Experts of a small language model: 13 layers, a variant of Muon for the experts.
Below are experts of layer 2 (counted from 0) of a mixture-of-experts language model. Rows are named router (the router's row for the expert), up (a neuron's input weights, with its number), down (a neuron's output weights, with its number) and show model dimensions 120-159. Each number is 500 + 50 x the weight over its row's rms, rounded and kept within 0 to 999. Numbers have three digits each.
After each expert's rows: "comes after" lists some tokens at least twice as common just before its tokens as in all text. This comes from a sample of Wikipedia text that the model never trained on. Tokens count by the router's weight.

# expert 25
router:626539518511517459450473474488517539399518479486450558452498487559431571534507502627502524516483453509448631530492502478
up15:428545513517600465473501586459472540490504519537580550511456558532492578539545462482537440446527537398380434499584489431
down15:481432543417520454514480470447549475433505473499451509576516477484558401526439545492477419559538556466470517586459469366
up16:484514522642500548506428469453485495475599554571446510506516511463476521480600480462439504550451479455496552489448490502
down16:615476503433508522543547422482567459541474471555478499471504515539456500525529420471541446488419558481493534495457411496
up17:519443470540541532503555583544373577471559604434499534546568564457487478521448511515500478440479520457454455526435625503
down17:537473556415506503569639451452526432468446465519461495470455538484572546485523520450529534497535470469497412549442526540
up18:486495399499485539473495513475417436417478537538477576471514512566534409504438485528506491526590541536531487583544532400
down18:579576566529504564404555520500485534462512557451429469481481549516559518566484440531496445566551613531534466487544500576
up19:472550483557457470519535471471453671547473417473501515548638456557605513458561488517380506482484471447485515514507451514
down19:533484522529478541509521446625584510474538576506493465609528530528536516407542503505516506445532538509554528510506485473
up20:560440541538570497487494514428516460599450497506500570451540512525475512534562581508567540480523554463429520459489450504
down20:500577504538480537504474482433536551548458508509544548520501536416472477528479471500498546606589489492566527615423526340
up21:446531549525534540456484468531478479556512519587521461519594513461514433579492458464503451489484464608529527440446490523
down21:409513550456483501530428446529487465530548494584451519565494478532624507616482511457530566486527564565585534485510485445
up22:486562482451444509529498444489498577553473464462444447515632446560506485479537473543488496491416473538586514582555436506
down22:559535487496443536485498496493429407425459535546460433491578519535550470450537481562495657533488486514410483411572510397
up23:459543449473438601406504585474362554491497494463506520538398469481511498438575496493449486592505486482533522486461481480
down23:512484480411530423532590472410531552499590481456466482522504541461513512582523496523457546613524571507531551577599489474
up24:580484455508509489460419607556486546439482476471480457476593469463442559475492503529518574521414478442578502524507556445
down24:548486515508491586445443524563465458511475515379487584491475470469506501426372464398519464494480511493464604566404591447
up25:551435516527485545457519488492438503489434436538465453550460508562531570555487468596546552491517515564492499529513563483
down25:525517518467431570582448494422548540572495465466470600504526458489431515580419571545540491456497521423482478475479423472
comes after: "| ", "- ", ": ", ". ", "(", "; "

# expert 8
router:495533580472572596508515460395528429453531522479487513512478531459480516560509557533496493546535577413480557545477487443
up15:573504535568459579520510554503524541481569479493554397546486515508559579477555485485463474490560484466522418544474553441
down15:462521560422485574488522422562586559578480569498499545492491457521438579432498502463515446399548489424481517450433498404
up16:520481495452538531586573495498579497482461457420465404477349497542504527568514514496414491505468595460502593468447413411
down16:452574571535506456457392525449583479461438440517492507431487507560475490528552496457530479539467470423485539511497442578
up17:597561532525462581535528494405496550520515490465499504456497468481469425507505473511503507474483585510506464547522454520
down17:495464478487564557456569460542435554524508523534539412515462528527507544559469530506566487382541471521494516403555486545
up18:543521516565488505426491493468503489468497416557489592575551593542495441446541526542580402574499393450537476520530557412
down18:537533492562465550431498546437508442597481404495524528501534503473485509519481531430535514566503486543511466486487564467
up19:491539489471446542522491486464510527449550436572451501454456530556364444496586505459460613512556575437537565534431501449
down19:529473564487549439552504482479602485482576457480546538438458520428597428546466524434515512526533560479511509502620405524
up20:555455452490460606554496533432436497516549545541479604516488509487408535521468547557545441528358447462498485481506535435
down20:572483611481412476611446560505464491431511483531527497434434505449514497526541452466585617556498459519557515482525456553
up21:576541524475558477467518482413506481455476486484492462515495450444529462622495440499471497529515443549527587492495409569
down21:487527442510565539436549482492541602497556481421441483467664438582552527473499525462515340508475404529425550488415472435
up22:549496416492466487525630526440510486502492463481487509444480487505435471487439513493480464488510481463496496558482463549
down22:542528452479485488474505488489641470565511361468445514561488533482540507478572492478473483543604567391585445499543480482
up23:567476600449576454502459537466459430537482417542484582584491574480586467493534541432567511534586579422616496453515523520
down23:521570527507546562495435538412551425588567485449429547450436601439524574431524479473562496486385482471448436522520488488
up24:613556545553484569422452441467484517364513491495456583517514563539459544560489581414501470605488502482547529545494588495
down24:506490488403469514539490518498539521621474430497489458547459389501539439579449481486533504473639528452583404546500577575
up25:517461549491436553477485470465540561436457474379418575481470523421486540537460479503543500444521515445508441560576449601
down25:529515502493483495416522491477430533436457514404401510417536429352496407477522433474573449452421509572461423511548495520
comes after: "\n", "| ", "\n\n", "the ", "(", "in "

# expert 0
router:459512534495511532440493514487586557536562493416469601496555550449474427512585506480517429543561496511416512508472503500
up44:433511509516566438555466486442548510510453504463484581443520580496499481488528530604518527489544508537454543426561480411
down44:488498488483565635469507565485481492575533541467544410452517516553499412544532521507326538462549559538495521515458514569
up45:544512459386497528469505552537526544550483535528583579519428484549464477483564510454556495467578493461547444444536494491
down45:542496462499465521446426502490553477480521455463439410497525588515509503465491479518530500462534490483531452373548561515
up46:510511519563605591520496503423514461451553517515501548491516502478454534507410563499445495503497523446469481433510572547
down46:394486528528461442434355469509476476512531484546488522521498519478581519630411463516564467514519430588432532551548429556
up47:531558505506533437566442480497427416439568537553545501458483474473568566507537439518594608478470545517532478518485463479
down47:443396573456485549551490480477472526622515452467523460517540575577492554465444523544473450540547552535440569526381489459
up48:553514600462478477605485459412446611533458490518492510522469527517536570431577469530416484483437419517456602502484535603
down48:498443442546577551553544469504502539469479445528488458552452468566474367544502489407479479599558559623486503461543466429
up49:571512410503516496542528464500560497440506496487465607442495579453503537530501461437534476503536477503478476561553435527
down49:438486555508459518439501464458511604499551555406446473474525498436518538624512570552523501398517480400559494512481532498
up50:502608473519499562604488573492605577444486582545595461469478563434433516444577520526549493508608492521459447472511483437
down50:547459523518472576456447533528583486525466523450522498468536606451548512447460452436476532500435467522392498493566408581
up51:450472452457526447481525573512465515518545419463481534524504506474569554570501588466498537530440539444546461481567587491
down51:506448520456526445515578558517506592470605578463483482549539432419553473533501560493502481547500582537474574552541474453
up52:421533598497474516449412559500558482522455526498462523503480670523508462505385501492458523504499445465403537501498500503
down52:509518525545436553478507537494609457521507565491548447558544525434609418594459467464441566401476453439527593463577552554
up53:480441550462461532533562552575481499506529426424446505502450532467541485539588546447461461547463475424447451512575446380
down53:543557495439538512479492483472533503505481493395484422562485437497438542405470590569489395534513442525506576501468549460
up54:569481520541561581477398511494523524552486518409443539559494544498565521431493571501502459450533497541501421526519411541
down54:501459480482527414515541465510451477541518611549569442581520482551579461528523401511476469414462451502373505556480510487
comes after: "\n", ", ", ". ", "that ", "was ", "ed "

# expert 12
router:444456545445537519457421479411418511515471528445522594436519555549547459501524597490497384484509512519527485502500513489
up0:567547502523421460588433550535500499420560427446545535529626577489477460579511430488500481526458421534476529497546479531
down0:542423604396561531528476563529465526522537363530493490588446556555477496593533409373589483556451513423567508567487485536
up1:450472476435477567476441489464371454668479463462513524518578571468370524515529549534526406543509519528513602541461478514
down1:562450467569441503489601569519523452501408448464492396499570511423487519448503514460467569516472463553515482485438474475
up2:468478462405472478464498483538545440405554517418530492383532601466544512602429448565563529497549594492597484418520430500
down2:520421438396517540463510454483470480544418501431431571442430468519530556497482492404552601491489448477534517580494451527
up3:569591544462487566413536428464459523472509567411525486465457563467453506497420598485463511517542458452555413533534613546
down3:577535489567495553553494431457562495563494584487516446370535498488455483567459630429514498490405463447472566527510511532
up4:412508516460526543490465481447470490545501416464588571510524516433479540409470489406523455482537483584453584512509381447
down4:499454437533497480492439581418413450500466596468486443569617546512490556486465507520431511409383517507477513516486488545
up5:518521485485492444516557462487491466474436508441431567416568563532464419482516409505438508518497492503590474417576471465
down5:524494538471533536576502523469501544441506536579492401491427527522542544445532530539533484548575592356514523457445461473
up6:477498447573463527586520490430460552527491584518483534608529580533551467473586555507548471447444505575466500588554479447
down6:495431480521494494547537591403497507588469620438525486570421495512543460449523599390519517503552484530490450452419514471
up7:478467557423486385459537522413403549478480436499456512418505479476574473507463418432554434530579519572533559396523467463
down7:462546474454493420493573505523484525530533490451473503428488522471557420580417419411558516445439472503450474517562454429
up8:552507614433582494526442515485441476476551471590452492531494539513564528543512492515512536494479471415415464488514518402
down8:458560517488623437479605483456466514534553479559515466550507449491567491452485498477479485545341464492545591473557535562
up9:538573533473508532495499470427554587481580459501509545563454493492404476520544577479569561464453401532476543450442540503
down9:567508441552456575484544518394550504490586471427544508508494420427489495444373485512471523477476605461452507537540515504
up10:513417433468632560373497570541509543394446515587576620448532482624498533478536528437497517419531520551576484418495588565
down10:506512395512409482505501534509557431418487583490544502568520436548437515441522542460550498415529479526516425510556513557
comes after: "the ", "a ", "and ", "was ", "to ", "The "

# expert 21
router:402443509425542455503519528439468474514573499478536568485555548497446442526549538540444386466555455556505501577453502456
up0:588568481438553500528449481444523471512489351541518495490447578510505470541481371523436526498445520437413560554408556494
down0:568541525449508512491457453491537520516473506523557510525365502497532447539549453507550475462506518461453559485563547526
up1:513476497504439461431589554530514544556487597467426556531553492478520449467527489461512607454607427529433475470556495474
down1:520431510534505459509585493493507459546489645494408419542578497525463464568460481548522458490489584464464532560467490449
up2:401474535449548473509415493510505508597477516425400524452514509461469489574509403431416507472515541439507473489476474479
down2:465548497546562491527416492461592450615518492353419475438549499483513526542472430445536504424458587478542490560487462516
up3:451472457480510479543538473531494464476535507514499524534531532551475468470470496477470501433583491480492534549494482516
down3:519475438523557551527544490648518469539510477519532452480469495558450599510486476510503453490440554483530384527540477499
up4:441484493514449512477488495438430492560387515533536619567511451479488503477486569538511425478553509479465431511525520436
down4:519385456548548552481495550467429468458465588421437548452474551494582525420553517521602521504492507443518519497532482497
up5:616494503586527429538493477503487561468466491455493594647485538475435560505533537495443507504554521438556479547477505563
down5:471455481556426433504455419462516528463552440518544516557522425476531485486432436495553410507514440512482515441624399453
up6:538420513498539532568540534430553592487574503495473451486553526445493485526551516467359459575497474504537465519430484375
down6:611408525524505478518569535536525542505529496529454494490530385498539522527444512476435564435430474507567518435483463476
up7:455522425406530416515509574471478490620504522501452509523444584409488526455438559548463401450528546513502494562566457459
down7:450466411505490489429596576461408506471478457567577539628431459445459537524487501587533506465577471432650463532508401442
up8:416484483461569436474498493517502548515544502455559583499489529474513556469551378493525485453552503561484630509517532498
down8:560529559576461438515561617457623483509518499454563515520477416501507467514483425478524531560480584459527632508429500509
up9:567524557438487565588550427453410495448498460464568498501509478469486554439484472448445552532523475662496527445410533483
down9:520452482490527450560477435469567502450489514499495476532510522502556507502464511445549546370541509504514545494530514454
up10:612516456456479485486502470441436509463513361566497512562479481425523544478535483516454452471553617541574572590553467557
down10:485546494574582484515458465512467516488538486599547479455528423550541479569456505545522500479506445552505460427461477422
comes after: "the ", "and ", "- ", "was ", "of ", "a "

# expert 14
router:474566552469549502586489502473468389475462492526491505540500491555501501468480540561532471540531538568448505546535559511
up15:533471458463532521541491550461623498535424477500413600525525461434450501575575469528506477475577485484403481494533443532
down15:482467467512579576447430519471511391483456550533580520466514504573488510489522496531454521582522489542452541521481452492
up16:420535504447527478539490468458495578567508519369538378459583436474461467487461465496469532523504466455565475516459570526
down16:521403616448561451527434550449530555471411561476526454507502470464553550476488584444569529475490497447471432562445540491
up17:553470578516496495456447507426485518541520518570508513554539483432501489443440473541459519434468600519494448468579482434
down17:492535538520418558524479434501509487458417461551623523521471489456481576482540496511532476485511553518648493499451468378
up18:478514508566492470548499534507533587474457474537485468522400526576529515503416528482483415520566559465505535508503463481
down18:543449469443485519533443628493530478487477501519502459492547545531467399463439550416503573474498515512502586434519605475
up19:525590394488495491503466541512525509532585469520380489450506498523457494414538500474556450487647430393431556535557467443
down19:515393472466488448545529479491442510474542450404509479570543533548475392489514521423418544506515606491506501536411479454
up20:408464560522571571436499400481486526467465533515448509474584598497453449490368518507475536536520504457456450497568449553
down20:426506486435515436539538459499416542541504459533509521566509432500418496525489463477510481572488565518470466427406508498
up21:480551480464541450518499564452497401416469506613505527473588529447542397394514481431547493486462514504539485491496552436
down21:513586472390568574590491517453427532492462554570516510486551552561523487460511406520524505499491407483478485519442518580
up22:455559496438571566545504511536424499426469462508543475452503585447498419429579471484571378540495562493511511545461481424
down22:535496506556475535536511507609493554421501565424419459447529516485461442516420485521553559552499586425510548541530501446
up23:512441485530492436538405476473395446516417521567567462434549504557507453533517581499442459469552541504566527516550405568
down23:548465530555472469425512548525605545548504510510486522488563520506572468451464505512565514550429550434611439563516559526
up24:442490484513494509505532452468463468470454473570453606490551554448496507490489457488431536520523498449485475565485488524
down24:495494550562553497525531443522496395523429449549528529553552465539502538411507477488507493562384460499491514459536407629
up25:555489520586492519557534489568472464429466462463531567439495487495500526473521455496517544579410439485590529522588497452
down25:555404434506484464445529409479435521578504538505521455512484549533519505552460505488494477520534470513447414522498475521
comes after: "| ", "\n", ".", "°", ",", "- "

# expert 4
router:486510402518567560513462470469505537442469441476530577426558534421516477540547533537451508560491480543444563593472466473
up26:507482413478529537472568578538509470466512446383563585448584494454510445509613515449518475452612527559474441544512509444
down26:588555544478565496504532504507427487425531576522459485516517534497505574523537384440530490438472530433426579498458468516
up27:531465534503449471508536581467376510521529488536503535452609613457485536570525478456531481525638461538551494489521508442
down27:569469474430440567528534537553566433455470451445481537528438471573430526539382510471554497446422545441431432635535539546
up28:473495510560522471523502539523458493525576503452423538501514500554466478554460444447452449493520406550537468440443508567
down28:491466458534461501505543575547523528517620505513497432496513499512538495516483501522483522522555424385529556507563526505
up29:391587470505552521591520527451487567453475403399593469462558462484477541575533496401494473471520464506567529463489655576
down29:616488583539545439407570456518469518557451420525501506548499483512543610444607540462502399497471431598433502442481524420
up30:479536403481517476474502541514402467475548536506523537491434549453468545501496429477540521470559523492448536568482426580
down30:509504453492441508535469528511454407428544533440573550437517549568550440517468449479469492438485538394519567476420426457
up31:507427532451576490476494526524544467514495539460573504449555492481463552545499600626505537495421519584584486524510487439
down31:536434462518496479449486503435522496513470568466434473507473481460462511393575498362537555491514523525447477463511490479
up32:433528468481529466517631502545518476524524505521477496537538443450508431465455486585527477548434492466463503511457536444
down32:561437530504537480552454503483479479430483502559532572473462462482445463504544527547515508504494491601428535516410517574
up33:546509470533466477509473570553448501494507535434550525443493462422495621495512501413520448475434539461518462507488373556
down33:540461541471433457501450556515473511550511465491540467566509568552444538561469500505522474478499497488402571508587443485
up34:411540513550575521547484597479538517481498512575405454435495494441600529511484478473424501509546503474457410558426590506
down34:513483505551554508491451497400467502535482552456352494400558455637558524492532498496522499483461519490565514570470474399
up35:440634476522475493533521424533531418530428577442433526523534586442512439496405583468517464513503497428526591483494532465
down35:483428593528598451512485464451512565510549442434559476483477493505525523454546529512509455523423450504403475471524432492
up36:533509508468501564507446446540519419523534502506450525575503544452539510536566482497500583465530500542467593449371467459
down36:469506458604474497567510527515564568458489481485468453519510486519456530387472420597463612486522548584507470477432510490
comes after: "\n\n", "of ", ". ", ".", "in ", "to "

# expert 2
router:533646370489632446527507417514487557547474532454475555434514536397402499620534573522509442550469527583439599549441467478
up18:532445525480524552498442536478552438510462536436430499444496500451531508486441474484405443394503509554511491545494427478
down18:450560489502543537561459515493475417474518567456524550442428531487535450419432529466514496512450603515524472495462546474
up19:502549406550511560463432596544422486464473516388488516540506526501440495448523448475509541512548522459513561570572535513
down19:406466553415468544469526482557385567502523487454520539471611466511489520538571493474540513476489480401574497354553520519
up20:528598496494459359427474472501547458453485484505482458511575496547599466513432467495450495492579468500455460588426436517
down20:546544551477431641410426486485524466478477503508539518542469540594440468483491507459511556508545536492501456466480434591
up21:596553492620520464518524477456491513490525490482462666552607482600475467495575490534555598435553496465424535450457498560
down21:508492609529533580420545492450495424544503559456527460495509458504539556469472560359460475485530487560527555471500554474
up22:499564464449551464560526478472516519556485453465593574471493448457445508541524461598423391536570488544464634518501416459
down22:531512444513479500448509485473514485531506478482482533463527566522440550485534395547462639503445469506439566429492496515
up23:487530474474486487525595513482564447528589514533545498472548473527538503527486493482613491558474441491492464520476466592
down23:465563426442416563535371597495464429548526467495495531457463568494507486464536479466463512402579459475462566499513525539
up24:476518498504571499551489436474525425518436498456492552449528554502397501584557510443501455562586554529550666464549563464
down24:480513533483486558618540431480488562570557564454445597487503494583467449473428465453565535601411572518429475458458512469
up25:525551448532479493527526522567544490432594526522438543478528507383514511502582482608570561507540431525541468499367484498
down25:499483450502515500564532481453500401541516475460501396511528551537475586414451500450485531400513527466575532538490511480
up26:500418417443540399532442486519486465519540482422473505546451531461452503383507648524489489452531505454473456471489501590
down26:513508482500525518487471471508482449459500509509526519565493522462576503606414474502536493566574574599340515549537432453
up27:511588505436517497547417451525491486453481507466567465470537549502514471558558579492511470449624508482481542591440400523
down27:506445497507460461516563465469543469359407549493548478415519372513633522497526471470475576549536474517547474482503471500
up28:520476475435470566520521499545440496551486518549448503399537541494505515573508461574511583393500365501524520535453482517
down28:548554435483373601486571534532487531464460521464513547556438410507513497610473391486457494459501487501462396528479550473
comes after: "|", ".", ")", "==", " ", "==="

# expert 31
router:413576464533489475545430473516486494472480496543475543505429510510427520445492489533474451513561497471495504570550514543
up15:435425570440548549544487479576544557483524488491538492499551539552492440424529463568488503411552566425484534544578499590
down15:448507502462496608451497399557484534460496500471470503554473473502510445496444552376539439545528493506530540594447557503
up16:440565490478494539586536443510497506546450442497480549509514507458473433528510439537485537545550385531560468487497422418
down16:496415537422521568417524411449525417471440504479544477437457443498536498493571563529486519523507524516563439541442422430
up17:444540481518477538462501409484555439515442527447505510554563545511448533495461452568632411552542423448528492509495451445
down17:549569442446520445507466513461458572497490395538389452562527610555467559493471549471454539589476527525465526427571515562
up18:503482602417423502515463445506542513588581502566468501526516612581416553473510541414488550547557495468529484514514477494
down18:408438492496481530486448537521465471636537413462501512418440495508503441462609364513549494511495484536510447514507455462
up19:465482557449542537532526512523468604423481527619499452610498510486463477500517616532574466499398424510424601537555455545
down19:586527431473509504532534562489544498519571460493512451558509458424529505427463518503404511556485487457522482555471611572
up20:594581506571459552551449513514464581507537551426432555609486413445446499510494496472539470486496519465537533476548531515
down20:524431535550505503486516490564495548487543539442523449535569578494570517577514461405457541505407523449516431471539443541
up21:527471462460554484520493491500481479507504486533456507565449612606462522434549497536485480531519521532566449458483469456
down21:528532479464431584491593507527516560501533503452621433459517432535457479399518477501419503507511440463562493487545526528
up22:496574556465529467509592537551480617440432489508527533526483540517623499528475373493478475554503505449498461451519582384
down22:472462550507554496583458600596475542381498465556551572524485523419558428482544469457515524415487580512476547507516549500
up23:533491519472501505571536406532495534400442525530502523588456412609603571525558518514447509501493501464556462420503497541
down23:510508522416515463525518531481393438473447562546432494521506436595588399613474376545498485402582424445442580588499538384
up24:581556525491511495548453534468480560390509474602523412520495559593474514516529527536528571405509497372541411469454474416
down24:505575418536616522467558546529461531496467475547453494459483491459549526499453467458442419515487473536533447612453380469
up25:555523515387420491478420527513524465494540527497489486543549539477445515496509582548533472520529503501472473447504535583
down25:534511539461539438543571446511400530488508519499477484508503573504427499604383494437476546518477492476511473517518534467
comes after: "| ", "–", "201", "200", ".", "("

# expert 16
router:506472449478487528499475456422530501500499533571526539536453487467484480551487530494473527557510483454444528571439514411
up15:433504435558555551523473540409508541489523453572577478534460463602460601474448559450536575490531592440508447529478489567
down15:448496461522573540508507464476457562471537471601527436521454550478565463501473545574470520524362586517504473453471601505
up16:479500559380514458509516490470547542458480403493516539569501394402409535550519481507448536558418468444519527570399428503
down16:582424592427405500474465417483514541520562439517606498511527398463506558561515535511570446556491466554501491580481510531
up17:457451573471470521547446543447485572490573577503549506522550458505482545598497600569573530423477519454483484433515478512
down17:476572439422511429521456474553507473469415434502403519535497489464496475352460512495567538558479469486443428544497464496
up18:458514545506513542501532521520509469537453475445553370516552508535512505512491492508487547493600361461396448484447421553
down18:512500551477394502423510481473471502461382507474516474463399591561555554548441424509525496495531531487466466384524488440
up19:575609476525536488450429426425554549469575431399518501526547484457523548566505501409465448509457461416439465537505544444
down19:516369533509582489467474529543508460600517435511474430630455431512616409419561435521450464514438651455514438509510475512
up20:394508504533528474480514456465462511460553473586490578467442480546398508446505526401578449544463484515441507538512573529
down20:524541552525456426550471497498606549552550533582455503476481530481447509479551515573507552486526558462446506494517428569
up21:464530473425486566467567444474502581504464573605525520538495527494433478458493442483503432414522484508444515475531518416
down21:475591492530565591553556522478475529525612482508491509463560468592442512596476509456544497501601537555372539490502463499
up22:503454431475678464448477541500553438542501524549492514450453531512583587492459439510450524549413499518541493540510560489
down22:510543479484438586498468480494491533477564522480574489472468506410462424579472506389468521456550506461547552496478542579
up23:496518548555467557571516568464486522450466537508577534603461476486436510565430553480496528520464532376430559464389473559
down23:452469469530542472664515536510473508424425540501526494480450517469493483546391462449549569528494523535485529398482470525
up24:480482556568414460501496509553541412516487458546564514510529471441442540481557578496626489469626408585566541579496518497
down24:474531448461504425479521509531448448592520445562526453522484536521541538427505480466383575581476497426483499492577456480
up25:514514541510507545490523457437487507516564476566500539574455416525476499462511421441450475462599462511460453511439488459
down25:545548496448479524531346522506536588464434516455463511429465513522485499418501518497501520521542491554456531538497533481
comes after: "in ", "of ", "'", "on ", "to ", "for "

# expert 22
router:466541460532557572502420480487469476507511510487497543519439543472473559470452507585503445561457446531417586522518533548
up33:453555391468456474499551454446455486504385518475541517530531493409493530453543506473561560525417511504481510455481542468
down33:579436424588526497525582536450487530456507512459548583478540432499578547588495438557504511517503434502486517639499537560
up34:493541525459503542539443537562408589501516482522446527503497444547500497502440567508521450513461484503536487533538435463
down34:468452547539493537496431487481474439466431461502555470533513441363594539560488550488634492454393412480559366611465465484
up35:464443519570385446525366444547458539497430381467513567606431542406465494480489403487450533544610467577486493496570561493
down35:469598498542525486575504477495553540486436449497526400493420551469480579479497499531623538413477602527441491477536433475
up36:477554518464356461524404444443531455496462511533558563490514541485401474400471491386465453540414562477542598408523435574
down36:474450553532452558459491582432520588468551423561433470445474497491511408567435514590530491490481496463502432441453547440
up37:420505476512489523630525475494552490491568494482524477485437479571481527562418519489507471462497455520469506447477529532
down37:431481550572508491518449498574548438551493664466406473576505512532511493507466532454484456575563412529443454456546468499
up38:558596535481461404531531513490496552527484466380421531446553515454480509536505459537434491566515529550499478466455542515
down38:547444474464565487469404455486569485497490468515557492461469542516465582564458521409530512519487497514477481411409538513
up39:518536478452468485524512549594402474497488658519531507456424506475416558512510503556421457491523478486518485509487509408
down39:577474481534513491462520535467486475582557423408499452457421446490501607517509537519554537561542482486523362546507523465
up40:505503525525373488555414435536439508566537429462548542529422569475522594511562509537526531543564412508500522486522593522
down40:439524491466522397524468497438430415498520555468499536497400559452509446586497444497569516510504509458413560503408460514
up41:526671532551533460453550446526379610533515501547498494465557497485540545507520494437546523477472412481563457591528545472
down41:523425410503476604485473411497579525483549543528548413495461477511432499445488492530463548547526452490505521485476474438
up42:542438423511525526579532497627513445507573484520537556550559481562478447509438417468477498500424502470425505508472537588
down42:457438456497378473524547554566478424552538487541529482567445470494518454450454426532532516442441430496542478491513493437
up43:560525493433503556499469437434508512445545478507349426530468561505472495484517514508453498448559447454456449509403637544
down43:551476525541494529501464393509513419474460527552549574487433484452516399608500428464417523492376543438498452524514507462
comes after: "| ", ".", "201", ",", "–", "200"

# expert 26
router:442455483458498516456468466460496480542577504532524592438532506537428460530504529567460451453573496535494586588494538472
up0:524412435418435535379572549469504463584477478551484521483532597527478556486516456489539407538593457436453483549429473433
down0:497429505430450531378526554452512477535557576558482429520465477557466512419427548461463387518433471455519496568450525525
up1:531514583480490572474580422537430404464534346508529486505581433510518520396540533425458444554483502419495536469486503464
down1:531516474475483411529463441555494370521462478501537440506519396579604413490484461474438545407513535373537481547435608442
up2:494469559435544470571543428556590561472560528511534524347486581457521588522484520522473453551414465493476629492498552559
down2:507481404525453436544538496535488486488540598602480498509517495505438582499357471529386662518453435463412617504428498574
up3:359548459527498450518486422479494520470460514604539436493499499548461482417562564485528524415482535490459542451564539590
down3:413446451599504496459538500493470550554430455605559427432532505373508447427519499528519451544502552528393481483552484444
up4:486486431540526479510434533464428442493456437555444528397535493536517572477559497540527457558576454615563388518385491491
down4:396495497476402474491466502539437393601520480537438477577490406491437528574491542511463582500426464426547435568422414444
up5:438489513523559554498501460624572511412572475542524507520596475501537570506568508487502463447557498582457441509464541643
down5:427448479558518474647552581510522498485605481519483467456518543552481434594418526518483525467489501498563528547553512477
up6:415412542420532598413582408473564574501541433463473545446585425530456506506504432552489588477476436509477545516501541491
down6:616525454529504446499511485540551406413457445483523549483570470528443502479481495458493459532474449527515427460403521493
up7:629577501503576500511508554602482520539463531529574477487504495519550502441496507532497527502544459514591562386508503454
down7:510509508494425503532514460477488532529483509521485521505565525467562533521435476505410574563499572560457562539399523514
up8:469517553550393503544499423515585455481580498532552444479454469493556541496503571496510474528560430546373518448548479513
down8:385356496508549486567567478510484529545453491459445560605570573386437486518497579441493464470489424521504511487507510492
up9:519539521591430509527411556515479519441499542502566493483551467494504496452562529442471390490488544455482580451492441537
down9:559547556486473503528481522434476477570520423457481497515516466546473529553475547506480452453437498453552521525470480473
up10:546502493453599605377459433551471455398582431501582569420543458457472515421486564567476530484448562541483507499482444501
down10:455512533523508517406556467556466543397489412579592472569548505452533492492452518514566543523526406492554490474506528348
comes after: "| ", "- ", "the ", ". ", ": ", "of "